config.toml
n_layer = 10
d_model = 256
n_experts = 128
experts_per_token = 8
d_expert = 32
d_shared_expert = 0
activation = "swiglu"
moe_layers = [0, 1, 2, 3, 4, 5, 6, 7, 8, 9]
router_score = "sigmoid"
normalize_top_k = true
routed_scale = 1.0
balance_loss = 0.000144
balance_bias = true
router_cosine_scale = 10.0
init_std_router = 0.00731
lr_router = 0.0012
vocab_size = 22468
norm = "rmsnorm"
norm_eps = 1e-06
tie_embeddings = "early"
optimizer = "muon_variant"
lr = 0.00765
beta1 = 0.9
batch_tokens = [32768, 65536, 131072]
seq_len = 256
train_tokens = 241900000
steps = 3799
dataset = "wikipedia_en"
Below are experts of layer 4 (counted from 0) of a mixture-of-experts language model. Rows are named gate (a neuron's input weights, with its number), up (a neuron's input weights, with its number) and show model dimensions 0-127. Each number is 128 + 24 x the weight over its row's rms, rounded and kept within 0 to 255.
Before each expert's rows: "mostly gets" lists some tokens that are sent to it at least half of the time. This comes from a sample of Wikipedia text that the model never trained on.

# expert 113
mostly gets: "2", "016", "023", "021", "018", "007"
gate0 [137 127 148 103 108 181 110 141 166 141  94 163 150 108 143 155  98 113 184 138 119 134 140 109 125 125 179 132 149 126 155 130 117 144 137 169 116 129 143 156 138 111 106 160  74 152 137 122 141 149 129 110 117 116 163  95  92  97  98 127 135 141 122 188 157 120  88 142 121 148 121 109  98  89 151 122 143 158 104 152 173 110 104 160 156 101 135 125 122 137 134 150  93 168 186 164 147 152 104 145 121 128 115 101 133 129 135 139 123 103 159 118 106 105 159 151 102 140 134 155 135 141 109 122 164 106 129 105]
up0 [151 144 129 115 176  84 128 176  86 136 185 106 151 110  98  81 162 109 116 107 156 147 142 115 150 159 137 125 131 120  89 136 149 145 176 127 142  95 133 136 103 120 123 128 149  91 145  96 117 142  73 157 147  91 111 128 135 171 122 132  91 109 130 114 118 129 142 133 128  68 110 149 141 160  99  97 153  70 120 128 158 113 137 121 124 138 129 120 136 151 109  96 178 126 131 119 141  84 157 109 147 137 145 138 129 135 104  88 119 133 100 168 132 135 108 121 120 106 158 144 115  93  98 123  92 137 124 152]

# expert 68
mostly gets: " host", " represent", "anc", "erv", " hom", " comp"
gate0 [131 129 148 163 126 113 167  95 101 168 184 101  95 148 141 118 135 117 106 111 112 103 102 124 148 136 122 158 174 123  95 145 135 104 161  98 120 144 107 122 103 121 159 152 130 141 134  90  82 138 145 111  84 137 109 128 126 110 119  92 132 106 119 147 124  87 144 107 116 144 124 133 125 134 110 128 156 114 169 104 159 138 161 117 100 142  93 135  83  99 131 128 120 148 166 119 109 145 166 113 103 112 115 117 106 123 129 123 185 110 117 140 133 140  98 156 140 142 124  90 109 125 117 158  77  92 125 112]
up0 [104 115 110 106 142 126  82  79 141 108 143 162 130 127 108  98 134 130  89 166 144 135 125 114 166 161 152 140 130 122 124 102 158 108 116 146 112 152 145 140 177 149 139 123 162 130  99 142 128 112 115  95 136 125  85 138  84 154 119 118 148  95 125 103 179 115 145 153  87 124 104 126 126 122 143  78 144  67 107 149 143 118 131 104 102 100 145 156  91 113 131 128 150 104 181 131 128 136 138 128  92 113 176 135 112 120 138 115 133 149 105 112 148 119 104 158  88 113 136 126 149 115 141 125  90 157 190 140]

# expert 78
mostly gets: " system", " line", " area", " team", "ity", " group"
gate0 [115  96 163  86 134 111 115 112 180 124 115 149  94 190 115 152 138 132 143 102 151  81 111 131 129 117 161 108 118 153 143 137 117 139 146 124 142 168 155 116 136 135  96 117 176 141 143 134 126 128 100 120 134 159 112 122  91 135  96 109 102 100 197  88 146  97 142 134 118 116 118 134 139 106 124 118 148  96 166 130 138  86  99 142 138 118 110 136 159 144 103 131 147 122 137 144 110 100 114 134 145 148 119  80  92 130 102 167 124 112 119 148 158 109 164 166 139 122 172 154 122 107 125 109 173  78 160 122]
up0 [153 115 113 108 110 148 119 128 104 120 160 146 105  66 159 126 150 167  74 143  90 155 147 124  94 136 133 123 153 134 186 126 141 110 141 163 102 136 130 133 135 131 179  93 115 142 123 109 106 164 117 124 121 137 115 130  64 140 182 147 160 143 148 108 108 171 122 171 148 151 144  86 115 146  99 117 137 144 133 111 125 145 102 137 124 129 149 125 116  96 174 134 101 130 107 112 104 152  91 125  94 133 149 112 140 117 185 144 111 123 107 134 133 117 142 111 129 146  92 114 119 126 139 178 147 165 128 128]

# expert 64
mostly gets: " in", " for", " of", " to", " at", " from"
gate0 [128 113 137 142 120 111 121  98  95 144 150 113 143 124 145 109 137 158 134 152 104 157  69 136 115 116 146 130  80 116 112 152  93 134  94 122 114 118 151  76 142 128 160 111 108 111 121 164 126  94 130 113 161 161  94 111 160 146 143 120  93 144 113 139 119 141  91 100  99 150 132 102  77 148  92 176 110 112 164  98  91 132 142 102 169 139 141 104  96 138 101 116  95 118 146 147 138 107  92 134 149 146 101 119  81 164 128 129 121 122 132 125 129 136 137 138 113 113 109 126 101 117 145 135 134 121 112 111]
up0 [144 101 132 157  90  96 113 122 148 142 141  86 176 135 112 123 152 172 124 203 134 164  98 134 104 140 109 146  84 137 163 158 118 148  98  94 137 101 146  99 131  98 172 117 104 104 138 149 104 111 131 119 168 139 106 131 134 118 141 122 138 133  98 150 120 134 102 103 123 137 159  90 101 127 105 160 116 124 170 108  98 172 149 104 138 131 147 124 104 150 139 123 100 106 136 170 130  82 109 133 162 139  93 120 101 129 132 121 148  80  95 156 117 129 131 126  99  94 108 111 100 128 117 146 151 169 116 101]

# expert 19
mostly gets: "ance", " music", "ace", " Music", "ology", " television"
gate0 [151 141 121 134 146 112 154 104  69 110 140 126 110 140 157 121 112 135 126 146 102 195 177 110  81 102 126 113 157 157 144 126 136 146 163 120 149 154  77 131 132 164 112 132  75 147 168 147 135 116 126 110 106 134 147 136 115 131 136 145  99 147 106 109 120 155 153 122  85 111 171 111 136 125 160 151 160 121 159 153 116 101 145 119 142 147 115 137 138 108 103 117 142 127 106 112 121 108 108 140 154 140 138 152 155 106 148 144  84 160 116  94 155 139 128 146 171 140 136  97 114 113 117 117 188 112 122 136]
up0 [155 122 138 150 164 122 134  76 108 140 174 132 150 113 162 104 142 114 108 120 150 164 176 122  99 107 145  80 164 123 112 122 160 161 161 134 128 117  58 123 126 123 139 131 110 135 117 108 127 128 157 164 148 133 145 113 148 126 143 141 136 170 103 130 126 161 143 130 141 128 120 137 142 141 161 129 141 149 125 100  92 104 159 123 137 167 144 122 138  86 113 106 146 147 152  94  69 155 132 122 128 130 136 123 138 107 173 133 127 167 101 110 134 149 108 117 139 106 127 165 126 175 127 136 182 116 114 163]

# expert 87
mostly gets: "==See also==", " He was", "\n", " has been", ", he was", ", it was"
gate0 [118 123 131 135 125 107 108 107 169 121 101 110 114 106 160  98 198 155 109 114 127 162 127 126 141 138 197 163 123 167  96 129 131 141 114 141 154 127 138 101 118  75 139 131 139 136 140 121 123 121 125 149  91 124 120 148  88 160 146 107 129 114 106 128 147 146 157 137 135 163 101 123 124 120 168 128 141 116  92 154 154  53  99 111 160 146 116 126  79 113  91 126 146 181 111 136 116 137 141 102 126 156 163 131 139 135 128 158 132 137 100  85 138  98 120 147 103 166 128 161 103 156 177 156 158 108 145 114]
up0 [116 131 117 142 106 141 151 127  93 126 140 140 132 141 150  97 169 117 138 185 162 144  93 140 118 144 109 152 156 132 128 115 138 130 131 110  92 121 146 133 119 148 119 153 127 100 104 155 178 119 120 166 141 162 167 136 110 119 131 136 148  99 142 104 100 104 146 143  98 108 163 113  77 144  75 114 134 141 144 122 125 152 142 129  79 125 113 155 144  95 133 104 170 150 114 156 106 157 113 142 125  82 125 115 156 122 168 120 113 149 136 121 132 106 157  99 197  90 160 162 136 129 113 147 139 105 167 177]

# expert 75
mostly gets: " of the", " of", " in the", " in", " on", " on the"
gate0 [138 136 152 141  92 173 132 107 136  90 112 103 158 163  67 173 116 138 119 105 135 121 126 115 142 107 118 104 145 114 132  86 163 171  98 135 119 141 119 190  97 134 169 158 137 113 133 138 102 122 170 127 116 146 127 128 137 138  99 105 159 114 140 108 153 129  98 128 119  90 127 128 175 124  97 112 117 146 111 158 116 121 122 116 129 130 110 137 144 168 117  95  72  68 107 102 117  73 118 111 149 154 138 130 146 110  91 129 104 108 117 120 138 129 151 124 161 156 148 118 131 147 125 132 135 147  93 153]
up0 [125 122 142 146  65 159  97 121 110  96 103 131 132 117  71 130 121 120  99  87 123 116 150 119 125 130 150 153 155 128 137 110 160 156 139 165 109 120 165 179  69  76 137  90  96 119 167 158 112 119 134 107 106 124 171 118 109 102 143  90 121 147 110  79 144 171 103 148 129  98 144 109 116 134  93 127 122 115  93 177 130 159  97 118 140 138 115 135 184  98 141 119 108  74 135 125 129 147 129 112 154 141 133 123 134 111 127 156 111 119  99 113 108 120 128 118 168 168 122 112 152 169 127 121 146 158 100  99]

# expert 114
mostly gets: " He", " E", "ro", "E", " Le", "he"
gate0 [108 127 134 143 117 132 170 125 152 167 148 129 155 160 112 119 121 102 135 135 123 126 131 117 111 134  97 174 174 125 152 126 221 160 159 131 112 132 123 131 137 140 133 129  88 123 145 140 120 172  99 142 170 118 117 143 148 117 127 156 142  93 127 139 119 147  69 142 125 157 114 147 115 149 140 135 141 130 116 132  99 162 130 141 117 105  86 133 100 106  97 131 148  39 166 125 135 130 105 147 143 110 168 111 156 102 159 114 160 137 144 110 180 155 125 117 105 123 112 121 137 133 108 133  71 121 157 131]
up0 [132 141 108 142 106 147 167 136 146 177 123 121 156 176 130  88 110 110 144 132 105 120 115 162  82 126  79 131 146 141 134 113 163 135 111 149 147 111 105 131 122 127 109 149  99 125 149 160 122 159 122 178 144  83 148 173 175 127 118 143 134  93  92 151  99 111  96 138 105 128 114 164 104 142 124 107 135 125 152 114 154 178 153 113 143 185 123 104 112 127 114 126  99 121 196 140 123 150 120 145 117 111 131  99 172 127 116 136 198 140 148  95 157 143 114 133 126 144 146 126 119 109 111 128 145 133 100 128]

# expert 127
mostly gets: "\n", "- M", "- The", "- H", "- C", "- F"
gate0 [105 114 134 143 143 125 138  95 158 153 127 135 110 162 173 103 110 139  95 100 125 123 123  86 124 133 155 151  99  84 146 150 104  98 141 156  92 125 165 157 132 124 109 110 148 145 149 113 103  86 166 119 139 137 112 121 141 127 153 142 105 137 130 125 159 114 130  95  67 157 103  84 132 132  91 152 121 150 130 129 133 137 136 154  87 144 124 155 105 135  90 133  91 112 137 114 115  94 111 135 127 126 167 170 122  92 126  85 132 150 108 160 132 125 108 147 149 119 160 131 103  61 135 102 123 140 145 136]
up0 [ 91 144 155 173 166 130 139 151 148 136 109 153 155 159 160 145 156 139  92 122 135  81 133 157 121  97 150 118 155  75 127 128 127 131 135 118 114 155 121 133  71  96 127 111 110 104 158 137 109 112 118  93  89 100 122 129 125 160 160 136 140 121 109 111 139 116 130 135 112 174 114 102 112 104 134 135 138 160 153 162  97 129 113 163  90 136 153 165 132 135 107 112 120 111 116 121 148 135 142 126 122 152 169 108  98 134 112 149 113 138 174 144  88 116 115 161 125 123 155  96 153 182 191 134 138 114  80 153]

# expert 27
mostly gets: " was", " is", " were", " are", " also", " is a"
gate0 [129 152 165 147 117 172 115 118 146 157  96 152 167 119  98 116 121 120 142 129 143 116 165 126 183  94 171  97 173 140 148 105 140 130 129  98  95 117 154 162  83 143 134  61 124 145 119 116 129 130 125  96  64 151 169  92 119 124 100 127 113 107 122 134 126  66 152 142 105 120 146  97 110 120 120  80 129 113 116 139 104 105  78 142 149 113 151 106 142 131 150 146 134 124 100 144 120 138 163 177 111 126 107 107 152 134 104 122  93 137 147 145 143 112 126 123 158 137 112 118 128 132 109 114 147 139 130 123]
up0 [120 139 140 102 120 109  95 125 129 128  91 154 125 106 100 156  97 159 129 158 114 112 150  49 151 148 133 115  99 113 125 138 162 154 136 152 133 149 150 131 111 146 162 123 114 128 141 121 157 147 140 121 139 186  97 137 152 106 184 160  66 117 142 132 161 112 121 119 159 114 125 114 143 108 175 137  79 135 127 114 119 134 113 114 113 118 152 129 130 167 132  87 131 139 147 146 144 126  75 140 130 157 135 126  84 126  93  69 100 108 125 135 107 129  84 112 102 150 169 161 134 171 145 114 126 101  56 142]

# expert 110
mostly gets: "–", "022", "018", "004", "013", "023"
gate0 [155 105 136 141 166 109 142 111  94 122 136 190 141 127 113 108 100  94 102 168 144 133 113 150 105 185 103 147 135 120 154 132 166 117 155 113 137 116 116 111 111 141 152 154 122 157 116 143 105 139 156 128 137 131 159  96 105 143 114 113 156 125 145 120 100 127 108 141 109 110 107 115 109 111 149 142 154 154 176 131 147 143 142 112 145 116 149 134 123  91 141 155 165 100 123 116 139  99 117  92 110 124 112 139 102 118 137 115 148 139 124 101 134 102  99 101  88 105 130 171 139  90 118 100 125  64 148  88]
up0 [139 141 132 156  97 143 147 113  79 148 174 136  95  64 111 141 159 164 145 134 106 115 125 104 140 142 109 100 146 103 113 130 120 141  90 142 135 128 100 155 151 142 125 153 143  86  93 141 122 154 124 119  87 124 123 143 101 102 145 105 108 108 171 138 135 143 144 130 143 127 118 128 116 127 112 166 169 115 103 139 115 116 103 155 148 151 105 114 116 131 106  83 119 118  82 118 124 154 114 138 114 109  81 132 103 141 102 143 155 121 168 109 125 104 134 141 111 125 172 101 132  95 101 129 133 112 169 175]

# expert 36
mostly gets: "1", "013", "018", "007", "021", "010"
gate0 [ 92 170 146 142 181 117 143 148 133 128 123  98  66  97  81 104 126 119 105 120 118 107 128 118 124 126 140 142  94 119 129 156 140 135 155 103 161 126 109 145 110 145 116  99 156 131 153 162 205 103 174 165 165  96 113 111 131  99 109 136  71 122  93 113 144 120 119 106 132 147 114  96 126 160 167 105 123 113 124 121 109 185 122 141 121 143 110 127 124 128 140 145  95 146 102 173 127 121  84 116 168 111 129  95 144 101 166 169  82 111  83 127 132 115 135 134 119 131 167 102 109  91 142 154 138 179 119 146]
up0 [116 141 128 140 162 165 149 133 133 108 141 131  83 112 105 120 127 134 120 125 129 125 123 146 115 126 129 132  81 150 143 105 115 119 112  93 106 123 168 163 131 116 124 136 110  78 112 160 152 129 131  97 111 109  89 127 142 136 105  96 158 127 102  71 146 136 121 171 156 129 107 130  77 117  74 145  97 113 179 131 148 112 138 127 105 153 123 135 131 157 126 115 108 134 139  95 133 124  97 124 111 175 124 138 130  89 149 127  85 138 155  77 133  83 164 146 102 173 156 154 115 124 129 163 108 148 109 166]

# expert 115
mostly gets: " school", " Cup", " service", " government", " Army", " album"
gate0 [121 142 144  96  81  82 111 108 104 126  99 132 134 144 118 104 133 113 180 118  99 131  99 172 121 111 128 151 127 108  99 128 175 134 129 142 118 126  90 134 130 150 161  82  83 208 132 154 121 135 134 122 160 148 144 121 134 155 107 141  73 103 152 134 140 136 113 144 127 139 131 179 130 161 173 146 104 132  81 146 132 138 112 137 154 163 112 127 148 126 125 107 152 160 122 122 133 124  87 125 139 132 142 178  89 109 148 134 106 122 132 179 144 112 166  95 139 124 158 136 131 119 138 145 156 134  85 127]
up0 [138 128 137 121  84  83 111 141 103 133 151 133 134 160 141 158 111 118 156 125 117 141 102 141 129  88 126 177 117 128 123  92 126 148 101 152 133 143 111 124 163 121 142 112  92 141 127 152 135 175 106 120 139 140 119 156 162 126 111  99 111 100 159 120 177 123 153 156 120 127 152 151  96 160 164 172  87 134 112 118 155 175 156  90 126 138  84 133 143 133 142 119 121 153 105 122 112 121 134 138 110 126 100 144 141 161 133 101 116 114 179 160 178 121 149 128  95 161 151 155 112 114 142 156 147 125  72 117]

# expert 15
mostly gets: " form", " record", " lead", " group", " design", " book"
gate0 [113 131 149 127 157 137 129 104 116 124 159 112 131 117 160 132 101 113 155 149 149  77 119 123 150 137 109 124 148 158 144 151 117  88  89 140 116 134 111  75  91 149 147 146 114 137 117 116 140 142 166 126 147 143 148 152 132 159 141  98 131 128 129 119 159 104 109 133 121 188 128 127 107 108 159 157 122 143 178 203  98 147 101 141 121 130 142 126 145 161  83 137 104  86 111 124 139 176 135 126 144 150 147 143 103 138 114 138 151 133 148 163 132 116 160 125 126 131 111  97 185 112 110 146 138 172 122 109]
up0 [144 145 102 111 133 138 150 128 125 117 108 124 138 163 130 106  90 115 144 179 140 154 131 139 177 150 120 113 128 109 150 156  97  94 112 141 178 177 109 132 110 160 126 123 125 110  91 123 173 110 109 140  97 132 138 135 136 146 117 128 180 169 108  94 154 116 136 131 100 118 155 152 119 115 149 126 115  90 141 156 140 144 141 118 124  99 175 180 120 128 123 109 120  75 163 117 151 174 119  99 120 132 121 106  91 156  82 117 150 177 144 161 140 139 166 150 102 111 112 124 132 159  97 114 126 147 163 139]

# expert 112
mostly gets: " was", " is", " were", " are", " as a", " is a"
gate0 [171 114  86 133  93 114 144 149 119 129 113 128 152 143 143 105 104 161 117 138 103 174 158 176 123 159 157 118 126 154 126 149 145 136 158 101 119 122 115 113 160 136 129 126 144 163 111 130 178 129  86 100 181 151 116  86  83 119 128 131 164 100 130 197  71 129 143  94 128 168 135  91 101 101 135 136 124 109  78 112 143  88 131  88 114 108 110 139 137 181 129 104 131 148 118 130 112 129 167 152 141  92  97  68 103 110 123 150 171 130 124 124 126 119 112 144 100 109 148 161 111 108 153 106 129  97 173 137]
up0 [120 109 150 109 141 113 115 109 127 136 144 120  97 115 118 117 118 130 172 142 130 101 182 115 128 137 119 130 142 114 103  97  93 125 109 124 105  87 132 123 129 150 135  93 122 176 132  93 153 175 146 144 155 156 123 129 200  72 143  89 126 180 148 114 119 112  95 112 151 128 108 136 123 136 113 122  99 116 135 111 136 132 142 142 123 109 127 111  97 142 129 116 144 124 149 131 101  92 121 116 128 159 149 200 116  93  92 113 118 116 105 150 159 147 177  75 103 122 130  90 122  70 125 112  94 124 133 123]

# expert 117
mostly gets: " end", " process", " claim", " success", " chang", "andidate | Votes |"
gate0 [116 150  95 120 120 105 115 118 135 141 125 147 108 149 139 113 125 101 126 120 128 110 116 123 137 132 112  76 127 131 134 130 107 141 119 107 119 148 110 102  72 126 122 144 105 151  63 117 144 115  86 122 153 166  85 142 193 122  85 119  79 120 140 132 114 119  86 161  83 133 114 165 122  70 120 120  97 106 120  84 140  95 125 108 154  79 119 144 138 108 110 138 126 117 151 129 122 142 137 113 118 119 137 167 134 160 113 146 150 153  84  81 118 103 113 152 149 159  76  83 117 107  93  94 127 113 125 152]
up0 [162 148 137  77 115 122 128 135 144 138  66 153 139 113  94 117 145 173 136 128 115 157 144 124 143 138  94 129 141 134 112  78 119 136 111 165 111 146 125 134 127 145 172 129 106 105 112 122 145 126  96 147 134 158 105 165 145 140 148 131  79 127  64 145 154 159 116 114 109 107 127 145  82  81 119 121 131 134 102 126 163  91 121  91 109  90 156 150 134 128 133 137 151 105 123 130 134 124  78 116  99 131  98 149 104 146 136 141  96 123 139  94 121 103 108 198 120 152  72 162 126 106  78 136 110 126  90 148]

# expert 126
mostly gets: " film", " school", " station", " album", " song", " government"
gate0 [109  88 149 124 159 122 124 139  85 147 147 156 145 120 137 135 135 104 114 149 144 174 117 146  90 147 126 129 157 106 129 129 137 125 165 130  74 134  96 126 109 162 135  98 144  95 133 176 131 176 157 136 158 100 146 114 147 111 145 160 201 108 155 138 166 134  82 136 114 150 142  85 120 151  90 113 115 133 153 130  93 114 107  94  65 112 140 163 122 161 116 149 105 136 118 100  86 150 104 100 168 101 109 116  77 143 142 108 135 149 143 112 117 128 115 171 152 115 144  83 114 142 127  91 129 139 143 100]
up0 [108 106 133 149 122 103  96 140 113 177 159 125 145 121  91 170 107  84 168 119 123 118 113 179 104 130  87 153 143 133 139 144 132 139 136 145  92 134 113 152 108 125 121 116 166 101 119 163 157 114 138 108 118 128 130 147 119  84 159 115 124 102 153 168 183 151 159 118 116  81 138  72 110 130 106 116  86 121 121 154 159 123 131 104 126 148 140 105 120 124 146 115 113 122 134 127 138 148  48 111 163 160 139  80 117 115 128 114 123 129 147 118 151 124  78 150 113 154 113 122  82  97 137 114 131 123 135 147]